python train.py --experts_per_token=4 --activation="xielu" --router_score="sigmoid" --normalize_top_k=true --balance_bias=false --init_std_router=0.0287 --lr_router=0.000986 --vocab_size=4096 --norm_eps=1e-06 --batch_tokens=[65536, 131072, 196608] --train_tokens=700500000 --dataset="wikipedia_en"
Below are experts of layer 4 (counted from 0) of a mixture-of-experts language model. Rows are named router (the router's row for the expert), up (a neuron's input weights, with its number) and show model dimensions 0-95. Each number is 500 + 50 x the weight over its row's rms, rounded and kept within 0 to 999. Numbers have three digits each.
After each expert's rows: a language model's description of what the expert responds to; "mostly gets" lists some tokens that are sent to it at least half of the time. This comes from a sample of Wikipedia text that the model never trained on.

# expert 19
router:451379576468424529459487535476565482414537489492478537503535512477490425498539501496390569562556465554529433551507550529523464520445455553576500563447521528556510526455507472435510538514552573536427546446532538530470522460586435499472498518383407484547478568469407489429491545531436620509
up10:487448546466512594410432572520607562497476421530513502409442516513573550446483462496454469542453531583401400548495535513474506462470495488501528424435545488610455482522547453510563501482492454543483522450473544501511596447519498462519502459524404473485560617479581517492498518540409547580
up11:431465499461443380514522536527557491469484545547513439533487500468545422613465438527423529502538499512557538463627532467513604486473412504587452554532507393528400548555474480551557486453526519571545530481456523438538588413520514522555461436527420410455531458492551473490510494517518531487
up12:557475530496503473476465431362495375496553484431545534463540564530553509514434485411424518506547470525494468478568442492509549504429535555519412615461553511520443509506506480492563499501523484494423483431483517623559562553534580573459453479470502461497510508502517585471391474533580588496
up13:474491491448413494593437487473587544464600448572409508450412536486608432549499454495390535492566525584467496441491513540560443470499536496467533496468539488473508575414540545558527519503504560507424551506487565524536538473487496485547587429463428419482501500490507565446470596453582533466
up14:472505568412529504573487511552451547491475512527556495475546534516507464482552428442476559354490541464490390523569492472526486578423518523482499468533497539533434367516470454480545523533533401490452487493510595509530616499553491434472406426402562485534504530514473576510523509469501573415
up15:440480557516477466473454451479477337433514482487433525498505518587501442458478515471460618523480553535540466573539489508494550551426500581456492470447419496516517470506496497547564582509570398513466524478567468493498496518453525498549605501505432526419556552516329583471509521485547525481
up16:430463488465520639535450518504530584519522500459601465488504452497524495583567482554506579523594440412429427497546540421517471524467403432676515496513483499599482476504497442459496481495490521498568503452483520468455564491481546547470565509417514545479478482512545453465482451423456562543
up17:422459580449571580570477576548465506410488547564523514484408440527534473459448446494502532560553462533457533534530519481462534429486546602514478504435425506527589483455474432457550485436513534617460579490480448493504492535432439435426490565512529549537578498466439464527470554435412435525
up18:487459536402504420464520512510566504441470483444539552430452546543434540534553427455522648491404538511511488573503571487469539571415452495449516590487463509534542444473502539458512450483458531525610507507574517523533502533438460662586506531484503484433552456469519498500454431459505561495
up19:404575468434479497523547568486507526474548535528559573408506552467492498540557529426528519394555449434480479513548571471587496433540539432453495470499452537433534501504531517407473472553476528466442530552498516498457552548439554425503370506392459516490528501405401450560533464501553568528
up20:531533489420493524520557491429524522448451562532592550464457463534544600493487485414481521624472559509494589471562495543451509541549557449507423540478447517512513475415496524466488537536576401598495516519424500393495500395492539581546558556482503581505466532415489534505525467400547529491
up21:418478628502506411639459477673584500483543594501433517408523473451417411543482523511463501500445482516543473544445566523510431529550449492462507530548534478497517513447502488507493491524506516515482546491478505529460577575499510540480518511502464438507566513377410428513499462556451515513
up22:583525523477500545511552545424457478490493489630530484466555496449538516429486538448429504535427522525435456531443460503496497475486408425566512560457534457477476466351476446454522495479518490515466573538540580480464486493446538404526558496358564500578510612511446557473574478473441524491
up23:384462534467515455564511467558592516432559570524494532513494529451503497506509478575486634540577512536453553641480537510450440481426532507593460479471557531463462504406498449457461415606467519439545553490524500480539485508448523425450422537517455446531509520487536490505438601447483464462
up24:474493563468538459452488510554572447486543541491539529474576477525438538379601434519449548502448468529612585607446522495499569529569430567453486465548483446505543546445405448462573505494462526463409517495498413522566487479485504445503555521541446522492434516478450615467473491499454563429
It responds to: Digits, hyphens, letters
mostly gets: "i", " Y", "ou", "ai", "ke", " y"

# expert 16
router:427513578463527567458469576465531494485423518626415514487536496417470524567486438436463532557593499483495523497508586443511402528409542464555495505519477508508469535411536448389447480470549545542514393507477442475482518558581461445490460516485505522617485509426441514582543503492534555483
up0:437492506386583487472458553520615586521535533565486491509469475504430556540531464481518533480629406458538490486460521532486464635527496433471499566547466459599422569522573511421490455463498538463459534557467465434441580561569536462444406527465453487495582504511502474508501488476517474531
up1:487369519386551528512450534454520463480507455501485469463482484542457481525537464436497545516432544588544451521595558476454514588464466518603501490506443554581497501414460360402391442515512499556554446548502469518562513498523512573501525448494469517598500530500483527530562434497580541473
up2:473478632510488556478552470470493460425538454501524461464537503444564421532499516439435478484551489438543564533526502659481446505445401589567482487567415555473523444461468555472577504543517495466539415566556493491469548473487430401503590496455526500454502558438554455524483541428538525483
up3:506472510501556537551396541533501407524518484562437477494407511433515529524474512553424530461492401565502521458412557448545488473512506435475563527467543538448531511500457409557492536470570486433482540544458503635463539536468529517520403458510531510537490508384560500623572468488531572411
up4:398426562525509476504405510550450511458545531528540518522421542479469420465550470447471496531516513430459489387483536415560478579439480586543494564490509427516508514590518463406411544430597507604506407541508507416429469494526472548483582531552487564542542478546494520459511549505547496501
up5:393404542481502596487482574503533521473490598577500525432466439535438447473444436537526508536403472523494567452440504478505567439539460447487515559537509489466575557434584453457458515462575459511516464509483490523498461568563487535537459529562469400478494536458599451433448588516480613493
up6:460537500422483517467498428542472445455535520540477498451476541469546548483409364462450564547562496399465440535500497444467536502569468499466449610392522478523507485473465495498518518604517491433615478500541550486518550519529555469521507523529471511515620515332498547531523477500580562489
up7:477583500526508520492540493467585459481468518524469509586487574455582459488508461444492620434507501488484530526437482407589641518495443544456484470509480578510423452442541508449496522440423511467535458474428517474403517519543566463544610530467527478466503570371575482548520455463465545529
up8:364478535493421541454542479499474558438472526537590520462496490412582464483554443486511544468553472456488521451452577558559551498484472528564515521539580482468541521543580489382388461483569520527480458416437475538544503570505501458487594540533529505494584563439481469462411468409560491511
up9:522527507503495526470493596425449502467568532540405498419518572534570550584459442423522601517583469427560542461549533481404556503482500504488460462546435502573580519444499499528443498463537594542430517461508469469498478513533524397536493486457569478609474521399434479463495587476465562472
up10:571509543502547494579406538506544461510547510621459503528537441488504472527518532443467554559611411452514464513526455539485487558498444430607504515531489562529453346580541421532521438535503538449470443490498482486515470452534526514545478492445366425519496447509527481557567597491491512444
up11:507461612561526575544554481554534420480459492514549441606510539452475555437524512546532530488505531490548429493451512436552423415487368462537510458526499466526426453426478495436541508433516470517476515406468416449489497541575494491505504541485536514459565615589393507499520507425537494426
up12:390483568500393484487478465543373503487455509565517554459453537496558512507560381526513545521550456503436599470509553557491526398478422536452470520544580372480548517494552502384537524442517460494521470527451539548485580533566428519539518520474544500497454493438529525571532484494576499551
up13:528553576464494454470471449557510514531599531525538548459507626485487475465504433443484523488587470452472515453600589425504486427431511516518498573474435467437409549467466470447516469430498444529566422526390441455532507528589457435508483494537494447502453516530627503497494593472567488541
up14:453555548473485497379462479486503471450451502589547491409434556555556566608448492494439466507525511403489494487494548490565638532500474520490562511475488493452595544508495493453542519544532512407494505486481490428506529509411394502535504493438494559554605552493459548442460411489558585538
It responds to: Name-ending syllables, pipes
mostly gets: "age", "ight", "our", "an", "ton", "ner"

# expert 10
router:427482594476423562367457462474536448508533587518499530519504442504523556553503489527446564454521440481586457541510540488511488570390484431483479586568553420464474445514540430474495521605521487514485491541403452545527523475519393472427475534551487542532576533486412470560485528566493554449
up0:428491522514499507498499451505469472435463455536549515485383421537541427602495404515432591507541453482560443564523535618512559391544483549508498503549556438433440505504459551471448515541566527560501532474430528466549560424478432571476505526523491558539461461561498531488567440394480543557
up1:405468569473485466461453495545466429472551561549500573466389517455511483540521522506534522405476451524425527579528576460620602498497566472474567517489581516466521560468590495454404538416408496511525474518530514492489537534505357456477533536500542545508484493481554431565528435559462516491
up2:508500499552479516434514496446571481432445531519486486522468453607434571477475469464410532505459500527473414546491546479475468519456446426487490503448494497487498388427514555512564467586539380466532490540522627538523610437602419517519463545465503494632488492530515486445599492496478505439
up3:509476555585461526513376553476522434497455554464483604551405470419557566533507488515500599498394464484570539517512461464474399509402461450440507546542521443555385523511512533492522555543488423503533461555529479451534587528506612515584463526506554532499483506511551413498462529514533506463
up4:454573597527423499451481490454527524420488574557455535466432498536583527524468499454488481475559593445471441455570484444534447434481390533494456506536557425506478535458582416441498511493459452451584479504475465484513525578576450432435611510551559522537617529516538506576444501471506517528
up5:451513538464560462433502504492633540479475466546448556438550549466524458442556531523488581521558501522487454541507446588424562558518490478512444486551485483394550482498590471482492465532571641443432387518490461560502562455489492496425415518530485415450474506519421509523571549519479426476
up6:441493479439509562499512552458512509486547585566497583521538559447458515558452508570461513548502457497602382488573516435541515403477505438470509484420588567506471595446464407529444502524547427526484565643486471535433555480557458529488468536425524508561461531506453523537474496566448546505
up7:475489552486524521463480491461548545447474435473519549549403561387452478491500459565541548464467393539530381514415514604462449482526515602520481525575632476520498467478580511472530415511517414524622459512497562565399489544423480540509458476514464488440554488491463495482530505496470495530
up8:466423503554477523450492446508530502462464587645484474513547553498581518532510546505454529493613514482540370528474513491497387516474516499488508492523416492496452507444551543505629533526501556479416471553528440522401558505519537485444475513500475495430633459439460502563586436484536449483
up9:433604541432496470507558555472525451582492487549478535457561472494486518514431448547478498556500462411485473489501554465536454627455481465527567511467569468570469467421623465484470414428448487540548521443567469544463504408456510506480491444543481536444581516522506530521457546611435427409
up10:462495495564479486482413532528453550520436517587530462582531501440402425537577527520459534486486416475449519530452491515490519502390455511473460553520541479525557533461461449459453567454525499489396384483417467560457499494469501455485609503550554467533479594518556546552459509447453635572
up11:509457498563461494500463550571523525459587587605597522461480497466512520508503480430465561501548425607502501454479480398525491534425442545478484375498435501611489548449480483546463527539474435508422519427553453430484581510548530463501445470466484512539540582545427514455593490425562495498
up12:532498527569495459449511519488587434504381450497449434454447518519501559522508489461507554419620455434457381434488564521500500600462485460472450509525547586471380503559501476503570471515503535503492470505443515514526566573477531470491495499469542487523561550355522587565449466578531474470
up13:558506569508454432513478503477524440476501603514504568522479503481502470543517437475556612484482502444461543480529502472422550537411571425548463592446533559510504408517428587421435489414481525576455490563509512405511512440450544568440521553500406607488578488539469518550558465533481496449
up14:440540545481535434532433549482560488553506508519429463407515457503486582464492502570485523457533483472468368464447552565519522498524446363553534444561507497460504485475475464456434522575574546517463580470557545604404532402500511480559419511510512553517542511534449562595494563494531487425
It responds to: Name fragments, headings
mostly gets: "),", " ==", " have", " all", " not", "\","

# expert 3
router:475487551374409595472450473559542440496517520488462541531476434514397540438512471442404631569519488523497440491483582517504460552446435486535448565460514530458466387427523561376509567566543430508492509518484505563501530474464505501544537514484465496508497526495531556520538607506524555559
up10:458612554444456547490518634558637513498563517490497486487504499407483541482515510549496510418503500529555504545542446488444525570471478441464521441492513423515366416403486477430537466491575540440484505527472501491511405533479471441494478546497481466645556546523520504531425525452501488549
up11:520487522531452439450552475536527444505500453598507541506473497558503528431560501492476516467424463417477470507452488559511577553548490501516505495527439452488415344510437500447530472474553529590549500593501540530459542352483420508610571524454437559477532571494480581590506462494551530510
up12:483504476478468570503515476457492454500513465493593449561555420478375482537565431484357533528495545465505442521604537499521488505490492480516495502427509386536506388420488449483536499437499432402427474504518464496541473529555514530560602529486492481594581492535518449604560545531520450492
up13:441479517433578481505490609476542482410569462531521480537498459328469457501559531534473563568461402508604466546638447539575474496504468529481514497452512520489392557469556514547484579428567511459501553442498506463591486475492453551516447473496568469478429485499469501485503457461472542498
up14:474451507492463427460588538500504462423485581607514503509406413448562498528541525444475504502467507485513594455570507545398477480507420482549501524576596423493397486517586488423521459501500452537493526551492579432467458500523452619598528480503498499463443505551480491417440555521463488562
up15:506515533385511514627503517562579499498417475503443497545544449386419533526457510500475479530444494471647479516548629499513427500492431473505445516520465482570510446513477412438522459439492409547552480572462515499559476524414511584474416531452507465544543469503463480540544557534527488528
up16:587523541496479527430506442419513434448479523500534589510492404504499414430545385520514556435507484433437517548540524531445531443533451425520479522525538398491564456425610475517487534467494413512505540526423425520509539475452478583570599581500522467498483538510528514482522627532481517454
up17:481396467509488489453475522493556508488473491511501509513514520476539559452498577528529494433548399541516448461526540422561434513424503446584538517452531398528461438527574446467459454580520501552516564462459558531597574489499486580543380530592411472516419508471533541476564582571512528416
up18:495602455344522417503496491461554471503426512430553526561572441440581542436568458459471514460533426440481599544549549522566549522449525444442494528592494541552443547526585542480534554530463508551443497504468513428416476491513538534465452508500547483470503505484464500522412571433518582538
up19:479444516507480456449493605576477463431496477469578422500522477535477516502471444425444597507594439435478486572547547564564471499480492390439442523504463485529547433516522509471467516546487439436397574585573608488508524446550547433475397508447502546485511526516453560481581560459501469527
up20:497474534430457515485499487515595558516507566595452510431568488448480434546521492466530535531552508450562492458466521378476493403552551556537502466442477542450440470415543507361506494431477427540485569464472509437591505466541499522470570514536484513464490426439444500543477580630582494507
up21:499444523483554569451426509548641494530528435519450493486496528534428429493524473539431530574500523552528519392476489470558531563509455506475460550436451449546384536435452583425580572583509513516479491500444484479573545413499464563431478408408511469520528453505550526468562436523460528511
up22:539529577355454532471449494458485547434588538529477505410577501425445516438497580407460547537543506486552436471413518574526487461455504552523426552574527500463473511546490476463545550483460442452551421539553474540480539533506433465541523517554489453602503556537423421437564533512554464540
up23:403501519505389544492530476485573458503594472526459577524514441546415505491516480455511649472492483504524507471571506500613461521504484562522479471458451431516579469432426443572564561470630487453477555559470503571524490488444543462535619483447440488504494481517474540524442550562468552497
up24:545459539537418568484434487532523505432475421474538543529544588465484501492556455633454571526402514510423416524433503455459554621455522468455527595472517527523546417413553544406524503503482565534439525430451480478381517519538483513499491534558526545497536493447472481512522503433499565554
It responds to: Consonant pieces inside names
mostly gets: "c", "he", " sc", "r", "che", "ch"

# expert 0
router:394569563549394516551485537413523496500500459550494568512462491506522507510608470530427526525597475501505416421522608503549449486497512571572440494479568466472487482420527533448498523456469461612436458475399478471482551536463517462473555492456470479474483639438471482515533552534458587495
up10:414469576532465500471560493509480497475561578517575501409573523611512528526568453422440468492453471542526520500525552480632520483458477464498479537479509356491532422530494452502495500440518489541472511465501569633525552439505486419439542453483417548579510463524412450440519572525520464525
up11:452569562433442526485550442500526498534514457457461555481399496455489540521544506582528473519554561465545505454598554497543483421571496590560477466499506486612538397441585484518458406495490569573475456501485479500460513435506449472471474452353544425479462516509478535476554501542475615453
up12:623495527449481432533545625562509514462508507493538530452513549458482480526417532422490564515442445486524508481520560520534418457536510562495429450428519524483428547392520505419496489521529431576440513588484440515549559503445504510525428419483435538543519486433598428555433569440557519512
up13:585494479563472492466461497567471501460436477645501501501465594549457553498501424460454447537551485580447462566503544459444466411468490525585427550504478435573424468501475521488600562458452491508486463455506580512518588570449505507482504513443420510585530553502429463483582562583483441511
up14:381440557545488434448503559501543524471440479572600514583508541547521502523515522485389517488422532475490421541528537553514532547464542440453516515497583459522542472483481445527506463527525494670419497473465503526564416512412462507463510455555466548526593548464432451396535505479447471472
up15:556487579476483458451510511434541519510469498529535452549553470511547580518529498491470463603461469652586491515511564504429509498502427507595445512494449440481528515411542449439395543469516399550546523504467606524510612434504493474461563472463464501563578424461527527483509451510554499419
up16:447449480433427479524428572478635492466518499507453453510476530576481541543515452458431554517485412496510520496517524450546491592519491492557508601551465567475472519504545473478405418497514420510485569558596484521484476558596569528570460498553435438423492510495491530372489537420435470535
up17:433459533488497459518490513522539558474426569588459508459541511467442454493566543486445461582490476529436460459610529567473474453480506443478470508522550559452395526435443469379389577436587588515470552516507591481480551505542542455390488529409516489529480525537517597473492479532507525462
up18:318503519449519534444517555469581535533435484491563497593397541446520514516550526492492523491425388568512387441523582521589565499465445530571460508534497457493527506530477534472616558456543528498526483538469404458487457438450468484511513598521532459509559496513465506518441447468503477498
up19:479526502544446375526509579500526516511461523524470503566504461483522486510517569533382524660530494421492490539495473528533472527487511518519381503549548442579529521495495558461485447451548500543501373541473514428443547448595513500461503454439609471537560541529434518580509485402528509435
up20:547512511535552460445471537516458502472423505546561526501449547430556471596519496579456551487512394455488469534476495414540534466519490519516497613480530459593423546492513567364599460407536530619586514497454478493516505406491580496414467480459516530456459500576472549458477508549544494492
up21:476502520417536528502576469492557511481479499553466535498534529412452518387473461518447559554527524464455503537518532435520481478520510606560415517550524460504556355492430449482584531422487490543498494620554507446408502448492417520542572574488526516421578582474558492426509559465452514505
up22:472581561486444437494485488429493480428461532550467522477502515417489528485527530614447495495520498534455443514590553497478473446488540413549508539463591545482495526508528507470377401416542592514433467525488492471542495486594529609426521531396488500518499623465460624540499482506478485486
up23:494587547458383469508486459492491457491552503612440570472512485527479604563423505526507561564548487473493485510470399494422469462439474455482433584461562553523492579489537563406457464414546581547471469467437624513556461520521493469550499509480457450491530580527434504467455446423513508541
up24:458492547470545456505503562502467502415522441578534483547574559518519543449618528482515552491579441428511533504429505527505472430508474598521483469545468460435498468498602542500452564485527404512480467499507466430494495504440475431543478564551476596542473613374453422457573456506553528415
It responds to: Mid-word suffix pieces
mostly gets: " ===", "est", "_{", " place", " Ab", " home"

# expert 8
router:465527546458398518461407504493577467447529566475498509497488445510565579520487503461447575428520420549446563479584523481504584548393448450525461537513445485538433458414517540549454492483529488513480498483471542576488496452439578436606531507442395533529519596483481542471574490478482610549
up0:461456526411477469489506601507535457533551519441535524505415462528525558615525529512515546495529431524468468494491550591431474406481490514496524544540468388592428520512506540511384487476471515499516539451494498439517513481435526440557400544504599507515546488480483609492370517517609533456
up1:536448536503460425417433468503624499492492557526432511504517450492576546424460489570487542502489501580477551441494535500477481505473643463472473490518528573458484476462552457441442443473515451548521545494493411530528488395552526558568601540484409511500490548408387511570460453492544564545
up2:415525552455515445430412504419534517557507499557427460552432561462554535589569517469485522501594481563507479499493464611579488408493545598554504530477541478513518486403498493403488458456595442494484534571417442530514459555476489449483415490540444472481489539493585543523480472534443569537
up3:440516507440354477457547432489541572528428550548465509504506535508473530475544539464442452562517445575479471538523502451490529428516466439529456569511517481486383502515538470556475592517477458471475489452406580522396602499543546566510483539506434582531504517419488529569453489597529606500
up4:452405505521363465481375518509516494495411534572524606505509546538503560558464472477481531484465488528418452576522489519452526462436575533535447534444545540427575462501448557430474493543531523483501541463509592478557471462555496463508505596446488528533444573494484519449557568473440631482
up5:467484535443482462484460505442582455464509467492533563594464488513462473479506491584455447606491553641435540471540583545531438442492495489492565417540491525555487515470505518465552477504480506557478535483428506494499486556488446440661413441495488508532541518396538454575486488493524644528
up6:586486512375494452495424523551535475437459562466408569476513497554532505494486509516470484547523456472510539478568494544495536506513442490557525449447429464492434483506531588511563534473497503434544495547601565525422481316531411514498578472468488538501482481479513581535457519579559624493
up7:470526514523512552525472495546609516548562598603397558519536509569512472508499445424468536515532537501522533576510476436481527491456434498480439588409472536471526482337509553488504469349512597507452498566465555469537534537447483484467528415564412488493511548501482460491504450460485468534
up8:596417536567467450418490560482564493521595466534503522414571455592475535474460531466459536489442501460534502484505548449470471459406453435521522513522456410610474525499529458533432503540497437538467523568532435564559464560453462423539403538472471527560560500523508534469594568543530596466
up9:551448464460443482503410535511521476508509508446451480479541535496543506529468562461449546496480451448462488392602512465707528545526487501553486525456461468574467545421514558475538488555503444492532497486469518616488498486443567483543484434520369496446404600496497537471426562496496524496
up10:467502479455519563517502492432585602489490480543523464424557496559505480552532520447429530469564405490518470476536576470524426497446427529496575584535488519492464445401502472513461398518518515544474528491531493437496506458603464529405607448527578421596460495455526579409513557456439481472
up11:465496532461482477455435509563567522424486458433460528489509495601557593523484499492521513486527474424468536443530522513526623484523524566548500497454520474491492343431512479624473480509512425521547509557448410443422548455539453489636487518504483434473449544517496535420514596488570542494
up12:500495519435511539556472503467458500441491530501504571402508564438506535514531509502511536380529414483507557512522502467503444424452576540512553502440510526455456493505521429526574436435506445588453514475554538570370558535474539417461507490553428551595524514454542503499583600576567410445
up13:488500473438496463449465477599544488538460557545579496540506453562495582572496546391490566422488460496535461451493557503492538451502530500474521558581505489586434384547538538502502481481590516516393476458522421465374525523418539524439491433445514556498545565466399463488461465561553485454
up14:578520545508510465451450485534489521549521502478525482423492410523530565464454448503490576455468437543456484521518583430570445507437518491481567523541397495576519534519577517473492459462495571574596596477454512551435572508494453544518393426407557538459462496484469387456593545418466502504
It responds to: Mid-word syllables
mostly gets: "iz", " Sh", " trans", "im", "lo", "ti"

# expert 5
router:424491610404475526513460543457565414470473509516526513434491490502473501512524517481324549462537490505510480521480518484528494529392470489605392525496481479525450474373512527464498503479503468565499490513402482511508594423552490435492511510482420507543527615494466479533523597577497579476
up10:425495455587466590561492433555528502513504514497501503479505538507488546510511520536600552460473555386509456450436441607532523598446448442473500445487545435518473550559418420509494533536589446538570553424493532581510521390470457494506574503507483530484513530505568483402486542587498517592
up11:477516522496519530537410607515442503488476578554537485497535613481654391435428533580496514481397481503535550553484523446479416398488452485490505463532520536459413482427482460523527424515507419492508560468486397495492387539483467471471491515509563452543524474477544567491533433480521520469
up12:354520486441478575443519410337485523503489467529550458574508473505515440533550539460565518593511575425527498488522482485452459505493494460588508515484483441522357447432549502574503498485499491498506496435470436446517519471502553476546605495411536522548471540509538472620530512468542519489
up13:513582612571603434507469487527524466576557526471531506453554564498486510508531500531370511537593511423457558451467499576563460462380476498497444484500529429504441433416516493505520515551480383488518499482510487536543461477512529565469439510517463413512435473467531524568418527529407504588
up14:454509475650506530550473474515611455526597551453561513402542568526456545534554541496434465504517531417517465526447520572550515537463499392522432466464490423540380449511457444514549485531551402469425472430475491574511523464530449520545521399542488506557452467485508516460526477526512457562
up15:474597492555459539502513419473476463528541474529602516473450508520433480397416483473559502506625503442513432531500555451459522576494446490546503515554532478540509492455422479490501495508519523446431495540671411514504469508497534421558552510465469482575471525505382510505466540514621475583
up16:498553422495446490523605527553464473450510477510507486508508574489498581619502523426503467512495530516525585547479501554422359432493494406563462495439497499506592490542480463399479488530508513531579555520622427440537521490490453486506498425469494520488446561541450500458471618455539556422
up17:501480616458580484462504541508473546499497480500372524415601290557609552534472535550486456534422507553523500461449503520466498504523408550606591512505476475492520455542525468539518451522516489481509547423479526509493434509513509465519476425495459542571461455536455485578485491536478524469
up18:561588498489489465448479482461565441526470488437469494535438509509459475593587485592616491513485485606459478493451538467540486487555424523606560515475531492498411503390544483601526466480529402523449459463494473546478541574519429602595497520513538545514500466525447432526507424549518428479
up19:537547417438483454519480424569532514474491577508470502539563525486431580505557505444542546571469552426547404416481461443604489487533445425473531470506422522540444537480542512539415560488510464432553475540390509464475538533462496578500609496518513476417518516475474471549466511522573458631
up20:513441515563567540416555612444485592509539580439519505513551432557582563424560529474546494511585440484506451498555506482554396526542484452502445548578478482568474473543425505477493454460523441434449512416491375578544488594509413493520518475531483502547457437508511497440515496542557463510
up21:472487436505471440475424455542501442507406528447535480488525476528496461464508523547577513590413415502482525520526542449447502478512477554567487494590383541497427425529525551452542488486590452579577516502480625553493547539482412574495541559508400537500402530478512441437577502508514432516
up22:538481522514494468511434540484440545463425509562475493529430530419520391584523463554479531484575466581496568506522554581429448506519579468491551523521487508512515535507583522475425482469483456472556521668505558521455408545493470560419494554529511425512595642501522539475453463486496526540
up23:479528584478534447450571574458502510519579550399496506409491522540596488498464501500476455472525457444425523417534578483539508532582492420644475504590474504514481458528474509532667497479502451476529530473526441449509537528526502530646465413505504478523474435475496461517543471556503445505
up24:599514508586569555467602510489535491525484491450503483558470523488549640406526475437551532497530547509482481511544433487607455420439569456460535477527456498492503498378457517546547462479509497504465486463634463514504481482475525471498486547457567509499475352569510505483446524418518454404
It responds to: Digits in numbers
mostly gets: "6", "7", "1", "0", "2", "4"

# expert 23
router:460567532393471459508473552458527370418459518530547541454533467509512493532521512540345555499554475583523414526444538472482428554404507468553470511522543526526517536404529447478487481498597517552418447576458522486507603518471414499559565541495423474485502550474506499518454464518542577469
up10:470513532455528465534517422549496452571495421470464511479509518474485547564576494547465483452511387416498454342515559564535498553509502607627478560511550459500458482472529435522525420432529504508506444503444417581492498503465536537474525492530515451504550477481551487579579470543354530503
up11:526560497439574541464455473501449513479494545465448464557551529480483539497572462453476523484497472473495469458586556499489437496477387459509394620508579513536433432504459561493410450548514534597547529426447425526440475518429574498457508549489462505423426475449525494456562603574588510450
up12:531472541579493462507440513480456466506547463569432514513550497538519468524510423536489552477537515555559516511483462500495558557337516517557537435557457524452459527409535555420565568477472573462436444428554565531439520416399450456499528459437512576493484462482522533506500515489561597372
up13:444542579483442515483518461473523476449484559536530503466521480483561356455492506514520501501595417540582507497565476477527512416420560469453550530508485543527449382366556433496543595431549498453510511529484481473517515494491422500505435463518499547501579484508442545453412477453638552488
up14:481506516533437482498517578533476541451505453507366472509583529541461428439582381526451501525453529637530467431450550557436463505482570503498521603462456521575552502458524493490548421533570443507543528539502449490508521401516518474507397523483536538494600561489473476451435533459453576489
up15:525441501364494493472500501578505492482507567509477493389530488453539523467527569403428498632410485472526517502429502483448537428523482475535472543508531418471435511541590515497486420526588518512527469445498541423517506441535455526627512504476492565629478561525564467489418521562505485533
up16:538558451368599435468468377430512404464442459523627516431531508434548489497593533496513540492449500535575462547477493452445475522433485508503442443499501553585497589419510518452544543534536491491444441586493492507546597502532487530456494545489498464477447516493492473543516449498617535478
up17:505464534452400585500544469540428495540604479505504490506494539525452444520516475461451548432450471521565480512507519380541513465448479526554484499508416468440451503466508377562568596479518539517507569470538581556427553521407502476549520493514564563609545526413399447491561473567490519534
up18:451503558493413426466480431470494492514402544572449499494481470522454517580509455487321482584500497559475488591493506392438502468445500517452554560539588561532520441558519484450508480550485507477486454494496513595545530399471501462441502538545569495533496528524508585559539478464556509382
up19:456506536553479454539465463559509512506475509542551476481534540431459493493614434495479542561419484465455593487572565535475530459538443533490511532460470506473468493458381455499538543497430477537456526575505392511433469422543457492429467465415615559547553536528407580622483489495545576528
up20:455493509398520518503461448579526485437480521575495519451529485442520499409543420531514516448497545473522548489510580509477569577473565453396491558537429496389527473445560434487573476528567368427584372521534431473541481489498454530592521486438545503577563486475541502489550493492491523480
up21:423499557496461454451463508571537503561475549493483435524562441422531500479446455497509522474456525623513592511524606492529625419437514475415404521517562428521560534470519500396464487605566470503582505484372503538521450504532466487517576482543481543524498424448493457506530479454512499534
up22:394538491512481463506347463484438407494506543499551511404547514450494578518441497576475545467503359445561497555519519505542483438432480572540506500513525499527543540572611538460494444469549523584543458477450490488458557509558601503544501538437376503509458497529497501413462505465465505498
up23:386552506528538436435504579508472463479476468502521547463545496576517482454485514510430513474576451395519519380520559590593489551552519534449504488500461503551505416436525600466525449540488565473563444536445501533481461476497498528579549470502458478435442547410531485553382538545535611513
up24:428515496489445488453508493451476445510477472599404513408547519383514554447432470519453462505564424571489479547488526555556484459563541485537560564446595498468464471487569456519476460520536468569491537481464432529493580566492483582399433477416527561614523572489571560518519547507550491449
It responds to: Capital letters, acronyms
mostly gets: "C", " A", "The", "A", "R", "S"